config.toml
num_hidden_layers = 9
hidden_size = 192
n_experts = 32
experts_per_token = 2
d_expert = 64
d_shared_expert = 64
hidden_act = "swiglu"
moe_layers = [1, 2, 3, 4, 5, 6, 7, 8]
router_score = "softmax"
normalize_top_k = false
routed_scale = 4.0
balance_loss = 0.00035
balance_bias = true
router_logit_norm = 1.5
init_std_router = 0.0164
lr_router = 0.000624
vocab_size = 8192
norm = "rmsnorm"
norm_eps = 1e-06
tie_word_embeddings = true
optimizer = "muon_variant"
learning_rate = 0.00335
beta1 = 0.93
batch_tokens = [32768, 65536, 98304]
max_seq_len = 256
train_tokens = 270800000
max_steps = 4491
dataset = "wikipedia_en"
Below are experts of layer 2 (counted from 0) of a mixture-of-experts language model. Rows are named router (the router's row for the expert) and show model dimensions 0-191. Each number is 500 + 25 x the weight over its row's rms, rounded and kept within 0 to 999. Numbers have three digits each.
After each expert's rows: "gets" lists some tokens that make up at least twice as much of what it gets as of all text. This comes from a sample of Wikipedia text that the model never trained on. Tokens count by the router's weight.

# expert 19
router:510460511520503490491510524462507481519481522503498467517509512507464471518524462534529516468443496494467473477551483520504535489545455508450452489491506539479470522538501542465536504509537464503501501517497510524520483460480494522464498504491476487521482510498484515484502491499500497486505532472504519471498485490494513516522471515484472484545534454518471511502471529496479518497495453492487512490503531441518538495540501559480488487440520512486503488498479497531549484477524498474490520430487465482509467521513504505511472481507519490517497502560465507476519500524475430534
gets: "ed", "ent", "ial", "ow", "ing", "ions"

# expert 16
router:509489516517502524459495512535478481495492511492518507510489467528531559491492471483513482499495491489511501501526549551485513505488487486496508521499450524498529510482474522545512515510479521505492525509491492493530533501483506487487443485512485527514483512498535521501546528501503557473516456530483486514473508442489547460483506484529494507523517516495548477445546446518499548520492450474519454499481497495499589517514509514483506493491482506535535522470518507518483510512547524546503511513511575500511534484494512511510490474482506516445490492502504493538490549513486494472
gets: "s", "t", "man", "old", "'", "ner"

# expert 25
router:497568477473546465499528471549515480512501511508480557485494482459501494493511479472483472509477491504506510532548478504490512538493486520516512525497487492504490489447489481511551440494475527471489490503465502490525509512497469481484498526547486472517502503493496527492454514491509473558505500568488485562480481553506506490509502503494498507529486535521516528491506467478547486512483442539473487506511502526522529506435521499488494497534526480517524514471526469471453507502453515486517479541538505488479513508507444530470517502511476509507511471507492488495467493499503549485
gets: "y", "ian", "w", "i", "j", "en"

# expert 4
router:492473556485457548497481517488520490529537492525471439496550514518452486491470519484556467474539477499556502523484507506477549480485508518510491489464465501516492498479543449540495508515525521492449516522519535500497475518507470477498525476517518495502475503484465505498514512540540470461496543543521507531485516503496560517512474496501506468494524474504478477500538514488515524480498560507486562475455508501526470468482560483502502526523518530490513478505522500506518510529511472504500492522494494511475525506499516520508533499467534495468507509472542511476501495522470524499
gets: "er", "ers", "e", "x", "es", "en"

# expert 10
router:495501512490480535536506464508481513493502519509501540507507450484502489472510491506493541515540513475513551527463504452548450525439524521536475453542492502479542546533494534490464509483502510486478501463493510502510505501504479507508530514473511482455508506495487485459532535515506487492491477553536458485485462498495478503494501477521492529517471498475524461554509458508486512486517500505507487476537471539475506530497499467495480507547509474475463507517480514481463498514520468497511480509477547451480545504505527502528497509516557471436492498487515544533478492518522497493
gets: " was", " is", " were", " are", " had", " has"

# expert 8
router:502524501501515498536488504466462524484509535491494498533513500515491496485486553532537495494517495506532495510483509477519513482430523509520499494520532527482499479506480488504450468514456544487487480490521495505515504510471530484532522512485483549521496550482503474446477473514484489461516492483504512507487508457493485519491528473540482501494461513548514520536504481480521526502507493479526478516506502550452466480436445484491479506524476520488474463445475499501466535499512487499536486529511508508504551525481464462529513552499524507448548517479466508492553481468484500473
gets: ",", " and", ";", " or", "),", " ("

# expert 30
router:519475480499516532472485483548511509490516486480493505466576484484480498532476485479502462476528504513542494541516495518516538487527502517464500530475499509500502486494472491501501535542530516533461492540529515557483523518510479471482501473482523513493514498468504529517508520517509458563429513492458522538519520493536499519480475524478486480475509476475472484518493520542518477476492486482488456537486496491503506490481540494490524511511463471477493472526512503493503442524485500433491547492478531510477467494543468521492515459460517503523492530488502521524505496462444488515
gets: "ic", "ical", "est", "us", "ist", "ics"

# expert 13
router:507501520482496495554481492527536532479499497536501538475508451464492547479493490453454498514473516524536483455525493537467475500500521512474499476454519525528487511475481492536501515510511532503492493494490475521474467487497524499491518490544505542484461500436503533545503486480497473471490478525467508533490524473494483498472493493503523450463498525492497479495508519498465486472538471473489520515481502481526507447536540462502506513515483480532478553502510530496522478525510517488417469494523542524532504505495535520509545508506531497502507509544477492442524517497503530496
gets: " /", " he", "\n", " which", " who", "ol"

# expert 1
router:532480515477499485516489487497504537471516509507511547491478523495492493509458515458509505512521503466554510494489543517489488536485542501523525511472523482514489543489531523507476489484482514502484466504490449490489481527529516551507459492538550485490493523464478467489501534526495509468528441456495512532537488544509492525467542478480493458542507533548464473516520520488493490454506511466487466517524501501517513495502482565515458524488508528497474472540470518506498484506474460529548495475500530501539506510474526485491516488460455483504450500477475527489515513492530476477
gets: " in", " on", " for", " with", " from", " by"

# expert 27
router:498507529500518483518492538474512504486453537511481473485535536497510485478465478500500466529440487541461499498525515517500545534452476466482482500515463501504522488496493476500486487474485473515523482487530502502479491486535502449503471506553516498478512462509468471546503519513505542493480493525520514498458499466492486518480524506488501533492500554512498525527479496551472439550498477518489497463456479486463535541542526502459450472487490489498493484479534498526492484511534478526507486534461507482470534518493526501467514502483494519562496512475488478447544487487510490520
gets: "b", "f", "h", "el", "g", "od"

# expert 18
router:453528480509484488537508513539492509463484469504443520505496464508476492458508540508541505504527530497488525449442507505506472519518534480533508463495540487487483503539517550490487504529507548480470493499456476492495519510505515529511487521534481542475515462501576486476497455532521490493518455498521515473486501500464518512494511491487545492496483537504509507545508468456510483509517483492498543506495501558488438485501480464511493553541500503496481513465518495463517551499504516502509505507518515471503513500523539476518489537526511532458514529461487512509489479475502484491
gets: " a", "ual", " M", " m", " K", " t"

# expert 9
router:508482477524466496503492508469504497478531501513525462491490502494495500505508501477449473458544485512466489552485524483502530493495509488480495524495559490518476493512536446494497507521562490474514547520494524491531479514506511489494506564485554487511523462514494467547535502507429474534514492533507506469568490516491459501511509527488491492438516439489483506490476497518473524500484541499513492485494459458520509474494489507502545480514522513489471502519519499493502467502498520517485471504471428461499476488521471538468481494503488486538515493498546507509476479506478533468
gets: "on", "ons", "o", "ou", "n", "un"